From a checkpoint of a small mixture-of-experts model trained on Wikipedia: 10 layers, 736M tokens.
Below are experts of layer 2 (counted from 0) of a mixture-of-experts language model. Rows are named down (a neuron's output weights, with its number) and show model dimensions 112-167. Each number is 128 + 24 x the weight over its row's rms, rounded and kept within 0 to 255.
Before each expert's rows: a language model's description of what the expert responds to. This comes from a sample of Wikipedia text that the model never trained on.

# expert 6
It responds to: Pipe separators in election results and sports tables, date digits, and time words like that, when, after, April, late, summer.
down0 [132 136  84  88 140 157 148 178 162  92 158 123 154 110 165 143 156 121 102 119 134 125 108  99 115 178 132 129 131 151 115 132 120 140  83 147 109 129 107 130 113 139 117 151 138  93  85 163 145 109 153 128 128 155 129  62]
down1 [106 108 118 101 131 145  86 154 122 150  92 128 131 131 159 151 115 115 135  94 161 113 116 141 111 149 105 120 116 137 107 132 150 145 152 123 116 124 141 108 111 178 147 136 101 128 114 115 112  93 127 136 172 146 119 133]
down2 [129  85 114 160 112 118 119 121 155 136  87 173 106 112 156 150  86 165 104 168 121 105 122 117 139 149 156 137 170 113  84 143 137 130 130  86 142 170 117  99 119 185 105  97 110 127 107 138 124 114 117 142 117 118 130 133]
down3 [112  76 130  67 128 146 118 134 141 131 159 159 126 142 117 161 119 178  89  85 131 128  88 127 165 124 129 124 132 101 126 129 142 162 102 128 120 131  83 127 176 140 111  91 133 144 108 132 108 166 117 119 129 136 192  94]

# expert 39
It responds to: Opening pieces of words such as p, con, comp, pro, sub, rem, and middle fragments like ub in tubule, ou in touchdowns.
down1 [120  57 100 158 143 121  84 128 114 149 135 112 118 145 135 138 159 153 149 137 126 157 144 126 163 147  95 116 162 108 139  95 129 124 124 117 188 115 133 130 148 129 156 120 136 121 151 121 180  87 129 115  76 104 110 134]
down2 [140 108 121 148  99 146 118 127 162 118 117 149 116 143 141 141 136 186  75 153 123 124 132 122  97 139 114 138 159  96 100 131 106 177 186 124 146 142 159 140 114 164 125 130 111 160 125 157 149 121 136 150 133 101  95 149]
down3 [124  87 136 111 103  96 159 125 164 150 117 135 145 110 131 135  80 140 140  84 135 111 132 101 168 109 114  85 141 125 147 132 146 171 117 178 139 150 104 135 105 105 104 134 138 121 159  93 106 142 139 164 121 133 134 116]
down4 [108 149 200 163  83 145 158 139  83  93 185 138 122 119 148 144 124 110 109 126 114 147 131 148 151 164 143 168 126 103 115 151  79 112 128 115 141  88 146  98 132 119 158 134 125 118 145 134 141 164 149  91 109 135 109 134]

# expert 10
It responds to: Word-starting capitals and short stems like R, S, sp, Re, gr, plus mid-word pieces such as New-port, elect-ric, doctor-al.
down0 [126 130 121 122 129 175 133 113 150 115 136 110 167 118 125 129 151 117  87  91  94 114 126  72 114 182 146 141 135 125 119 163  93 105 122 131 105  92 131  83 143 125 112 130 156 105 141 142 144 151 138 157 150 161 139  93]
down1 [107 122  82 136 122 125 114 140 133 177  97 124 107  85 100 117 134 135 151 128  96 134 107 146 126 119  98 103 131 171  96 174 124 182 144  92 159 175 116 123 111 144 130  98 119  87 150 138 146 110 122 144 136 119 133 133]
down2 [100 140  97 137  97 130 139 140 117 106 147  88 126  99 176 127 107 155  83 154 154  76 132 112 111 134 152 119 148 105 129 132 155 153 125 108 104 142 153 130 101 153 128  84 134 179 147  98 136 120  98 125 127 140 171 149]
down3 [125  89 135 118  93 150 110 144 151 213 133 125 149 107 120 111 122 112 132  98 159 123 119 110 103 106 117  60 104 110 139 158 107 136 114 152 136 110 106 121  67 169 106 126 138 143 107 109 103 168 109 126 139 111 136 147]

# expert 61
It responds to: The digit 9 and others inside years (1934, 1976, 2021), plus letter syllables such as la, l, el, ar, and consonant clusters bl, fl, gl.
down0 [174 124 107 103  80 120 151 122 129 117 103 105 148 117 145 144 124  98 154 146  77 108 124 124 106 176 171 133 112 133 123 132 129 100 112  97 120 131 147 125 124 152 115 148 158  92  96 134  94 159 152 145 149 135 166 107]
down1 [118  81 135 130 155 175 128 150 134 133 107  78 148 115 112 122 117 125 155  66 162 136 138 134 124 150 132 151 108 105 114 113 144 154  88 102  92 141 100 122 120 107 130 106 111 135 120 170 160 144 146 129 136 147 123 171]
down2 [139 144  88 150  97 141 134 153 122 133 117 161 114 103 139 123 146 156 141 133  87 120  79 105 135 138 169 121 130 104 125 122 118 148 156 133  78 144 120 103  97 145 117 120  82 150 113 142 135 124 146 124 103 103 173  99]
down3 [107  62 158  92 112 155 103 122 166 126 152 147 167 116  96 126 134 113 106  70 115 101 103 127 102 115 131  91 136  97 120 136  97 131 102 132 129 134  87 148 135 140 107 105 144 110 163 141  91 147 155 130 101 152 124 147]

# expert 44
It responds to: Line breaks after headings and table rows, clause commas, digits inside table numbers, and "o" in Loans and Toast.
down0 [148 148 114 153 106 152  98 117 146 106 116  85 174  98 178 130 152 152 165 103 141 140 106  93  95 160 124 118  87 109 122 135 136 121  89 105 185 102 144 114 128 150 109 138 134 115 128 145 110 129 127 150 160 123 120  58]
down1 [111  86 146 121 162  81 150 157 133 155 117 123 111 113 110 105 103 105 134  89 117 121 162 110 134 111 147 154 157 149 137 135 105 160 149 117 159 136 112 114 118  96 145 140 121 118 132 168 133 115 167 120 129 124 127 136]
down2 [121  92 155 160  88 146 138 119 149 140 118 142 128 122 104 126 156 111  47 115 140 117 113 135 124  82 155 138 164 115 135 149 138 188 124  95 125 124 128  84 122 144 104 114 149 134 105 137 146 143 115 147 127 137 128 131]
down3 [ 80  96 181  91 101 148 142 102 162 140 137 149 133 132 115 128 156 158 154 120 105  80 145 151 135 142 118 113 123 122 163 139 138 170 106 105 144 121 137 114 112 101 130 137 165 130 105 148 181 184  91  69 104 143 129 105]

# expert 31
It responds to: Common nouns after the or his, such as film, name, song, station, family, company, mines, children.
down0 [131 128 158 126  75 132 144 145 132 130  89  78 147 118 144 141 105 143 108 112 146  92 108  94 137 150 147 108 119 160 115 151 144 113 128 106 100 177 134 132 126 134 131 152 125 118 147 173 110 128 146 164 112 171 174  88]
down1 [116 109 100 135 132 124 104 137 126 146 114 115 115 100 106 148 141 133 165 116 141 131 130 162 111 121 153 131 125  81 136 117 136 143 137 123 106  98 151 117 112  67 129 115 143 102 168 114 139 123 124 152 141  84 143 157]
down2 [160 114  87 162 118 111 134 119 139 132 112 117  90 103 103 171 124 157 134 163 113 102 126 136 122 136 135  98 181 125 119 126 115 123 133  67 119 138 131 126 101 143 115 113 133 157 162 140 157 126 133 140 129 125 107 107]
down3 [ 89  67 129 105 102 108 149 134 168 130 141 131 148 118 134 120 125 134 130 118 144 160 125 145 127 126 148  89  94 112 119 140 124 131  85 148 135  90 159 144  90 187 162  82 129 121 131 126 109 122  80 125 148 130 150 128]

# expert 34
It responds to: Table pipes and line breaks, narrative adverbs and verbs like also, then, would, and second syllables such as sc-rew, th-ank.
down0 [117 128  89 147 126 142 110 177  95 101 138 115 157 105 133 137 145 125 139  78 139 151 119 112  89 128 116 146 113 100 100 109 112 123 107 132 121 129 125  78 119 133 155 114 132 115 128 122 137  89 122 130 112 142 114  96]
down1 [ 98  93 113  87 170 129  60 135 157 118 136 137 116 133 153 142 127  97 140  91 139 157 153 139 102 131  92 114 173 152 146 111 169 131 117 166  93 116 173  91 129 124 159 149 115 124 136 116 155 144 125 133 169 126 118 134]
down2 [126 123 150 136 106 123  97 115 141 138 144 123 129 129 128 177 107 126 102 127  91 126 150 117 104 100 127 125 151  86  96 118 155 150 115 155 168 149  94 114  89 163 130 127 150 133  97 108 138 118  93 127 150 114 112 119]
down3 [136  35 138 110 128 144 124 123 152 162 129 121 122 140 177 110 161 123 123  78 128 163 120 158 102 113 133  85 134 127 149 133 150 166 114 124 116 119 143 175 140 159 128 127 126 145  86 135 124 143 112 156 153 135 123 110]

# expert 1
It responds to: Short syllable pieces inside names and foreign words, like Mol, Jul, Quánguó, Uwajima, plus tokens such as not, more, than.
down0 [159 114 142 123 111 135 114 138 105 122 141  88  79 127 132 126 170 119 136 120 154  98 104  58 109 177 129 124 138 134 110 184 166 140 128 133 117 111 124  94 123 116 100 165 147 100 135 171 105 103 154 116 144 171 145  99]
down1 [111 125 151 126 163 137 113 151 137 136 130  99  77 106 122 121 129 111 129 112 129 148 105 126 124 113 148 124 161 157 112 130 181 127 113 122 123 140 163 105 160 132 157 101 170 111 176 117 164  92 141 143 145 112 130 102]
down2 [138  96  81 164 113 113 127 131 128 121 128 123 120 127 133 173 140 148  88 135  81 118 125 175 152 102 180 120 159  79  95 166 128 169 157  94 146 103 114 109  91 168 170 103 100 139 140 129 132 102 143  91 136 144 115 124]
down3 [124  76 157  85  95 153 182 114 171 125 106 123 151 136 124 153 155 117 136  59 144 118 135 167 134 124 136 126  87 127 187 136 137 115 102 145 121 143 157 128  89 158 105  96 158 161 154 129 132 156 139 127 126 153 132 147]

# expert 25
It responds to: Pipes and semicolons in results tables, relative and temporal words (that, which, when, After), and suffixes after r like rates, raw, power.
down0 [116 139 115 147 147 109 134 103 127 109 107 107 188 115 141 157 125 147  90 142  96 108 105 101 117 153 179 128 125 144  90 108 128 109 131 146 124 124 118 128 106 105 129 130 131  90 119 149  94 135 116 175 143 147 131 113]
down1 [121 135 126 110 119 143 125 136 142 154 134  90 137 145 129 141 127 122 167  94 120 134 131  96 145 119 111 151 120 147  89 153 157 139 177 111 148 150 146 146 115 106 162  72 128  70 133 157 159  82 172 182 147 121 143 175]
down2 [121 118 107 174 139 157 115 142 139 124 142 101  90 156 104 148 102 143  91 139  61  94 121 121 124  89 103 147 162 125 138 141 135 162 174 116  94 174  94 139  99 166 145  93 128 142 112 120 117 119 122 132 139 110 134 126]
down3 [120  56 118 106  95 162 125 132 157 106 143 131 118 102 159 126 136 120 137 109 156 150 121 125 122 134 130 174 138 131 164 104  87 119 105  86 142 150  83 159 103 132 100 135 143 131 101 116  90 163 164 132 171 160 127 124]

# expert 59
It responds to: Short word-initial pieces like sp, se, pl, comp, gr, ro, and endings like -ive in perceive, also abbreviation pieces in infoboxes.
down0 [137 141 104  93  99 107 128 200  94 107 123  70 143 144 159 143 142 146 155 103 148  83  96 148 113 178 168 130 114 150 116 125 171 118 129  98 113 150 102 129 111  99 103 139 120 117 124 133 123 140 150 121 152 182 119 146]
down1 [109  92 110 143 161 141 161 166 148 117 130 122 118 139 115 132 110 126 136 120 150 139  73 106 127 136 139 127 123 159 138 116 152 115 115 157 129 129 140 109 136  86 185  92 137 124 144 120 142 123 148 125 135 123 115 129]
down2 [133 134 130 154  66 163 121 139 120 158 122 105 102  89 121 131 116 160  99 174 154 129 176  77 148 115 140  91 143  92 131  78 158 134 132 125 124 103 151 132 117 124 129 101 129 164  78 136 108  90 174 147 123 108 146 133]
down3 [116 104 171 117 120 111 133 103 165 143 119 139 142 117 171 128 128 136 103 137 143 123 131 166 101 142 125 111 134  99 127 135 131 132  77 133 100 108 145 154 140 152 137 130 155 150 135 146 117 162 145 100 145 185 165 100]

# expert 37
It responds to: The preposition in, plus for, by, during, after and per, and the letters in inside words (Seinäjoki, Scandinavian, Within).
down0 [120 133  92 121 134 109 134 158 115  98 168 115 124 136 174 122 135 134 156  84 158 112 134  71  77 142 172 144 138 152 103 127 148 125 109 129 126 135 119 136 115 150 102 104 130  86 143 137  91 123 178 190 126 168 105 133]
down1 [137 154  88 128 147 153 149 145 111 136 144 160  96 121 113 145 116  94 176 142 132 130 123 117 131 182  79 116 142 164 124 127 133 153 114 125 133 138 128  79 144  86 197 109 130 107 155 114 164 122 156 157 143 106  95 156]
down2 [ 73 120  74 184 130 128  91 125 113 174 133 123 126 139 135 150 139 150 127 166 144 104 119 111 102 113 132 165 189  98 146 123 112 167 169  88 118 138 139 106 102 165 120 118 165 194 124 116 142 138 113 121 117 119 117 137]
down3 [ 91 122 183  70 108 119 117 114 141 149 128 181 129 120 158 109  97 106 148 123 110 101 132 153 154 127 130  97 142 158 144 120 119 105 121 144 115 128 116 133 119 113 115 147 142 150 129 140 123 173 160 127 116 147 112 135]

# expert 9
It responds to: Table cell separators in sports and music tables, plus surname and place-name endings like -ier, -shire, -inson, and the preposition for.
down0 [130 158 127  73 105 136 147 159 125 118 132 110 131 132 152 125 123 112 169  89 131 105 112 131 120 113 170 146 110 112 144 113 113 117 121 115 142 133 103 113 151 135 139 107  99  98 143 127 173 112 147 168 108 126 117 125]
down1 [105  57  94 165 167 145  97 126 134 137 140  93 143  83 112 123 154 114 130 106 132 128 114 100 130 149 130 153 107 118 164 137 129 120 130 121 127 146 100  99 133 153 158 131  80 122 145 161 149  86 130 119 143 141 123 119]
down2 [106 159  87 143 122  89 144  89 120 131 119 111 128  84 117 144  92 146  84 177  94 132 136  95 155  93  99 173 162  67 127 127 165 108 148 132 108  94 102 146  95 135 129 104 141 154 128 118 123 126  94 136 120 107 138 139]
down3 [112 112 144  92 115 124 143 113 160 101  92 148 162 122  90 132 140 150 109  68 135  95  80 151 139 126 131 152 142  76 145 158 123 112 121 156 118 155 125 145 163 117 108 108 138 133 139 116 119 176 121 119 127 145 109 123]

# expert 16
It responds to: Second pieces of names and words after an initial consonant, such as d-r-ummer, w-ar, Gr-ig-orian, plus stems like Pr, Br, Dr.
down0 [130 153 124 103 160 101 140 113  86 147 123  94 126 134 148 142 153  94 129 108 138 139 128  38 101 153 167 121 168 148 106 145 166 113 107 146  89 136 117 144 107 145 123 124 128 104 155 145  93 107 127 132 108 152 154  68]
down1 [130 118 135 144 187 159 131 156 168 139 103 136 111 145 109 123 142 129 163  82 146 103 113 109 123 119 128 136 170 155 126 116 194 150 135 140 149 139 147 143 121 134 141  92 104 104 166 118 125 128 147 164 116 142 165  92]
down2 [130 133 115 196 148 119 142 149 130 129 113 115 120 121 143 166 140 161  85 163  94  94 124 118 153 154 122 109 118 118  96 132 123 141 166  85 124 149 116 115 127 130 136  97 127 145 134 121 138 144  97 132  97 152 127 134]
down3 [121  59 150  81 126 173 104 149 144 136  96 144  97 137 151 101 112 135 148 117 141 110 126 128 139 130 103 105  83 101 131 109 159 182 122 119 135 149  94 124 154 152 106 153 122 153 106 127 106 133 111 124 140 104 189 100]

# expert 42
It responds to: Endings like -ist, -ish, -ister, -ace, plus institution and place nouns like group, Party, College, League, Street, Award.
down0 [116 144 109 129  79 128 129 122 140 113 150 112 137 140 121 121 153  76 138 116 155  86  82 107 105 181 181 121 137 133  97 138 120 161 131 130 107 114 136 128 107 135 142 133 101  83 157 130 103 151 144 132 142  97 140 104]
down1 [157 107  88 150 174 104 139 145 146 106 135  68 101 138 142 138 155 157 147  99 144 134 126 126 104 122 108 139 142 135 154  86  99 135 112 106 105 110  84  90 102 104 136 101  97 123 104 129 161 121 139 133 154 117 120 125]
down2 [ 90 145 152 129 131 131 151 161 141  93  91 115  99  94 161 150 149 118 121 135 101  86 129 133 108 156 114 140 174  87 150 131 158 129 149 108 181 141 118 127 113 139 137 103  72 146 162 136 179 137  87 146 117 136 151 122]
down3 [124  64 136 134 139 144 126 124 185 139 141 125 142 114 135 143 104 141 150 114 116 123 116 182 142  89 128  91 144  85  99 153 163 154 142 123 121 108 111 162 107 130 117 146 133 140 107 122 125 145 118 111 172 135 164 133]

# expert 2
It responds to: Opening parentheses, dashes and line breaks before list items, plus word-second pieces like "us" in Eusébio, usually, eagle.
down0 [132 132 105 131 144  71 150 175 139  90 133 112 125 113 172 145 140 162 112  92 131  71 141  94 107 148 113 108 161  98 127 155 154 140 103  88 116 109 133  60 137 162 124 140 149 113 141 120 146 141 151 158 108 155 134 104]
down1 [122 135  93 123 149 128  94 138 162 120 105  95 126 128 118 146 158 117 142  92 141  95 139 130 142  98 106 136 107 137  88 157 138 117 129 118 116 140 150 101 122 123 159 136 123 115 161 133 171 121 150 135 140 107 124 146]
down2 [105  92  98 129 137 132 120 129 121 148 180 148 137 124 144 131 132 162 107 152  93 121 129 122 111 104 138 109 159 103 131 123 117 157 161  74 131 103 110 140 115 151 134 102 161 169 123 100 149 109 110 135 149  79 146 132]
down3 [115 106 170 101 115 123 134  92 167 109 140 131 158 132 152 150 135 132 114 115 109 125 123 110 163 137 108 110 123 132 114 112 115 137 145 131 126 132  94 113 150 119 116 133 180 144 124 134 144 137 112 140 173 145 172 146]

# expert 36
It responds to: Single consonants or short pieces inside surnames and words, like trans-m-ission, plus hyphens in football scores such as 1-1.
down0 [162 158 102 115 133 119 109 152 112 112 114 114 139 118 126 157 122 135 147  88 135 133 114 105  90 173 158 122 143 144  99 161 154  94 122 113  84 120 121 117 134 161 117 143 176  88  98 140  85 143 128 127 144 153 144 123]
down1 [125  92  79  93 145 133 119 117 140 134 115  89 106 121 141 104 111 139 135 117 130 127 115 105 170 135 151 120 139 185 140 143 122 124 122  82 151 115 163 150 115 139 161 116 128 134 177 154 140  74 147 125 172 140 121 137]
down2 [118  95 151 154  84 160 126 115 134 161 136 139 120  81 151 153 115 160  83 150  91 104 128 131 116 143 151 160 195 117 105 135 159 182 131  76 113 127 112 136  84 159 104  81 124 126 152 135 146 117  89 161 148 115 153  94]
down3 [129  72 156  79  79 166 132 127 139 142 130 118 150 139 213 142 119 117 119 115 125 108 115 151 168 109 113  89 174 100 100 131 128 127 125 161  90 130 122 139 114 102 123  96 120 106 127 156 123 157  84 158 151 120 117 112]

# expert 38
It responds to: Single capitals N, L, H inside acronyms and codes like UNESCO, NTV, 2001 UH, plus New, American, United, month names.
down0 [124 128 134 106 126 136 119 147 133  95 100 104 194 131 124 131 106 105 127 124 118 101 135  84 105 170 126 138 106 126 101 128 160  85 140 128 130 139 116 108 124 110  71 127 146 108 130 128  85 111 148 136 123 136 154 150]
down1 [117 118 128 136 132 120 111 142 138 104 145  74 111 136 130 151 135 120 146  76  82 107 126 149 112 116 139 112 139 152 160 124 163 150 109 121 173  96 140 101 122 172 131  95 186 110 141  90 116 143 154 116 123 102 134 159]
down2 [134 133  62 180  98 133 165 146 131 140 104 122  78 122 150 182 136 128 106 153 123 106 138 114 120 146 147 142 163 109 120 118 104 166 157 105 121 108 101 137 111 197 141 113 131 142 148 101 138 101 110 129 130 105 112 128]
down3 [123  78 156 110 111 131 142 128 157 149 171 142 145 101 147 160 126 101 148  87 104 153  72 127 147 141 156 101 133 108 112 151 146 114  83 151 135 120 102 164 158 118 116 135 160 125 126 107  92 132  97  77 156 157 153 105]

# expert 8
It responds to: Inner word pieces in foreign names and headings like "et-hn-ic", Politehnica, Warsaw, plus line breaks in infobox lists and section titles.
down0 [ 91 163  64 117  84 158 156 172 133  82 123 124 142 110 145 143 102 120 131 139 168 120 139 106 130 160 145 145  74 106 129 115 144 150 125 149  91 115 158 122 103 144 144 111 157 123 100 117 107 103 160 164 144 122 117  88]
down1 [145 118 126 136 145 147  98 109 145 113 109  68 119 109 141 137 116 112 136 120 136 103 123 153 126 120 111 136 150 177 114 106 142 134  93 121 132 144 163 108  98 142 163 100 135 128 107 113 136 119  96 142 121 117 142 131]
down2 [103 132 108 145 118 105 140 132  97 130  98 135  86 117 145 126 134 157  98 111 105 117 171 118 113 152 120 124 181  91 114 114 135 176 156 105 129 113 107 118  99 170 101 115 136 132 145 136 148 141 143 115 124  62 142 115]
down3 [ 74  59 138  89 108 152 130 121 144 144 128 128 148  90 128 100 103 139 146 131 122 138  89 175 135 113 167 130 123 118 114 129 140  68 100 114 107 131  90 142  93 116 137 104 118 131 141 149 149 176 116 110 158 172 149 120]

# expert 30
It responds to: Digit 0 and 9 inside numbers and years, plus inner syllables like oc, ic, uc, as in occupied, endemic, allegations.
down0 [132 162  89 115 109 160 102 125 147  91 103 117 130 111 151 132 151  68 126 113 136 110 117  96  84 172 143 128 114 142 120 115 129 130 112 156  79 145 132 119  94 136 106 191 133 110  94 100 114 124 120 122 119 155 160 114]
down1 [106  85 157 106 130 147  96 174 126 161  95 105 116 142 150  97 136 125 137 100 170 111 144 131 167 125  85 147 124 146 123 115 127 146 113 128 126 138 128 126  97 110 184 104 113 117 166 139 144 126 144 149 129  92 140 131]
down2 [133 135  95 107 132 100 146 133 118 105 134 155 126 118 157 161 143 196  86 144  91  87 162 155 146 104 150 129 113  79 111 140 119 131 152  91 155  98 134 156 130 146 157 124 104 119 157 118 123 145 110 101 145  99 107 140]
down3 [126  80 137  85 130 131 110 108 143 139 149 121  99 105 108 147 104 168 126 123 153 104 131 155 123 110 138  94 116 110 134 154 125 107  75 151 124 132 147 115 142 131 147  96 173 134 145 161 116 162 115 130 166 114 177 147]

# expert 21
It responds to: Digit 1 opening a year like 1975, capital initials, and words like top, pop, former, most, km in chart tables and infoboxes.
down0 [105 128  94 127 107 149 130 144 154  79 141 119 136 152 151 146 120 173 114 108 121 122 125 128  94 134 159 161 148 151 137 143 150  97 106 135 143 136  95 140 148 183 107 127 138 107 178 152 121  99 121 133 116 150 135  79]
down1 [120 140 135 132 129 170 126 132 146 117 137 119 127 104 124 139 117 155 147  69 154 120 139  93 168 150  84 140 137  93 119 128 131 105 100 156 107 118 126 125 139 149 149 117 123 105 133 102 131  98 141 131 154 122  95 145]
down2 [126 109 128 159 138 137 153 150 168 100 108 119 135 121 145 131 137 167 107 136 117 140 153  92 163  89 129 112 127 123  98 161 152 141 133 109 111 132 134 149  88 168 141 111 102 155 108  93 125 149 110 100 118 138 104 150]
down3 [175  90 136 136 142 115 134 129 139 122 111 167 126 108 138 130 110 133 117 102 163 125 108 127 134 126 166  89 137 119 137 158 107 149 108 192 126 137 134 141 128 159 125 110 153  93 132 132 129 129 107 157 127 153 124 128]

# expert 62
It responds to: Word-final pieces such as -ia, -ix, -ation, -ive, -als at word ends, the conjunction and, and digits in coordinates.
down0 [124 160 147 132  97 164 111 146 110 128 146 138 125 141 123 148 132 117 108 135 116 107 107 107 108 129 141 154 104 145  92 145  97 132 101 132 152 153 124 111 136 154 158 170 111  89 124 124 137 128 134 140 182 135 107  82]
down1 [169 105 139 132  99 134 116 125 101 130 114 119 113 116 129 131 144 157 151 114 145 115 173 122 147 106 131 135 126 202 129 127 165 109 120 101 127 119 112 118 137 131 142 127 133 127 150 126 119 112 140 151 134 121 114 114]
down2 [106 144  92 181 104 157 164 118 144 128 122 129 114 112 134 158 127 152  78 153  80 122  99 120 150 119 133 110 158  89 120 155 113 137 130 134 153 144 131 113 124 160 111  84 138 164 137  96 152 132 109 110 164 148  88 140]
down3 [137  62  91 112 129 105 147  97 153 163 159 155 116 116 150 153 103 135 131 155  99 113  89 145 102 122  60  81 158  84 100 114 149 148 109 125 107 131 129 135 142 186 124  73 153 108 137 100 103 138  80 110 159 151 137 129]

# expert 58
It responds to: Verbs was, is, are, has right after a subject noun or pronoun, and commas, semicolons, and and joining clauses.
down0 [126 114 113  60 127 141 116 157 133 101 137 115 113 108 117 162 137 168 135 128 151 100 118 129  94 167 169 120 148 104 121 138 128 125 108 134 120 144 139 103 120 166 100 147 153 119 153 126 175 102 145 149 123 109  85  74]
down1 [148 144  88 106 120 103 107 144 170 101 128 106 114 134 125 118 126 105 125  88 148 127 138 149 137 138 107 103 136 170 115 129 136 136 121 142 121 121 125 139 132 124 176 111 154 113 147 149 133 118 160 119 163 101 115 167]
down2 [114 122  84 165 127 146  68 122 155 141 134  79 116  94 148 146 148 154 102 109 123 116 129 119 117 100 138 157 130  92 125 149  97 185 141 133 120  98 124 108  97 128 128 111 153 147 105 135 149 131  78  79 162 166 147 164]
down3 [115  53 130  84 106 145 109 112 164 113 162 155 133 135 187 126 110 147 103  98 131 120 109 168  86 102 153 109 107  91 109 132 155 111 123 129  96 118 132 136 175 142 133 118 140 109 115 170 107 173 105 128 182 159 116 139]

# expert 51
It responds to: Articles a, an, the word as, capital A in lists or group names, and name fragments like Mo-on, O-ne.
down0 [132 151 116  90 107 123 174 144 147 126 163 112 148 128 173 108 153 120 107  97 113  90 125  83 122 141 121 138  72 187 132 134 138 124  91 132 122 114  98 149 112 157 105 152 136 114 176 164  97 134 150 140 137 138 157 110]
down1 [139 139 103 116 163 144  98 190 128 140  95 113 105 138 140 107 127 125 138 107 141 125 108  96 113 104 127 106 167 144 138 153 146 167 104 133 145 112 143 131 106 117 168 122 132 131 150 171 127  94 145 146 163 154 162 143]
down2 [145 125 140 170  77 139 140 123 111 120 102 112 106 140 166 139 128 163 106 118 115  92 116 149 124 144 136  98 163 106  97 157  85 165 140  84 123 160 110 149  97 166 125 121 176 152 108  95 149 105 113 108 140 119 144 137]
down3 [131 110 150 168  89 162 104  85 164 107 151 171 138 138 180 142 136 118 108 137 154 145 137 179 125 140 106 118 100  86 115 119 130 133 108 110 133  98 144 127 129 126 138 154  89 138 151 114 113 157 105 121 108  99  92 129]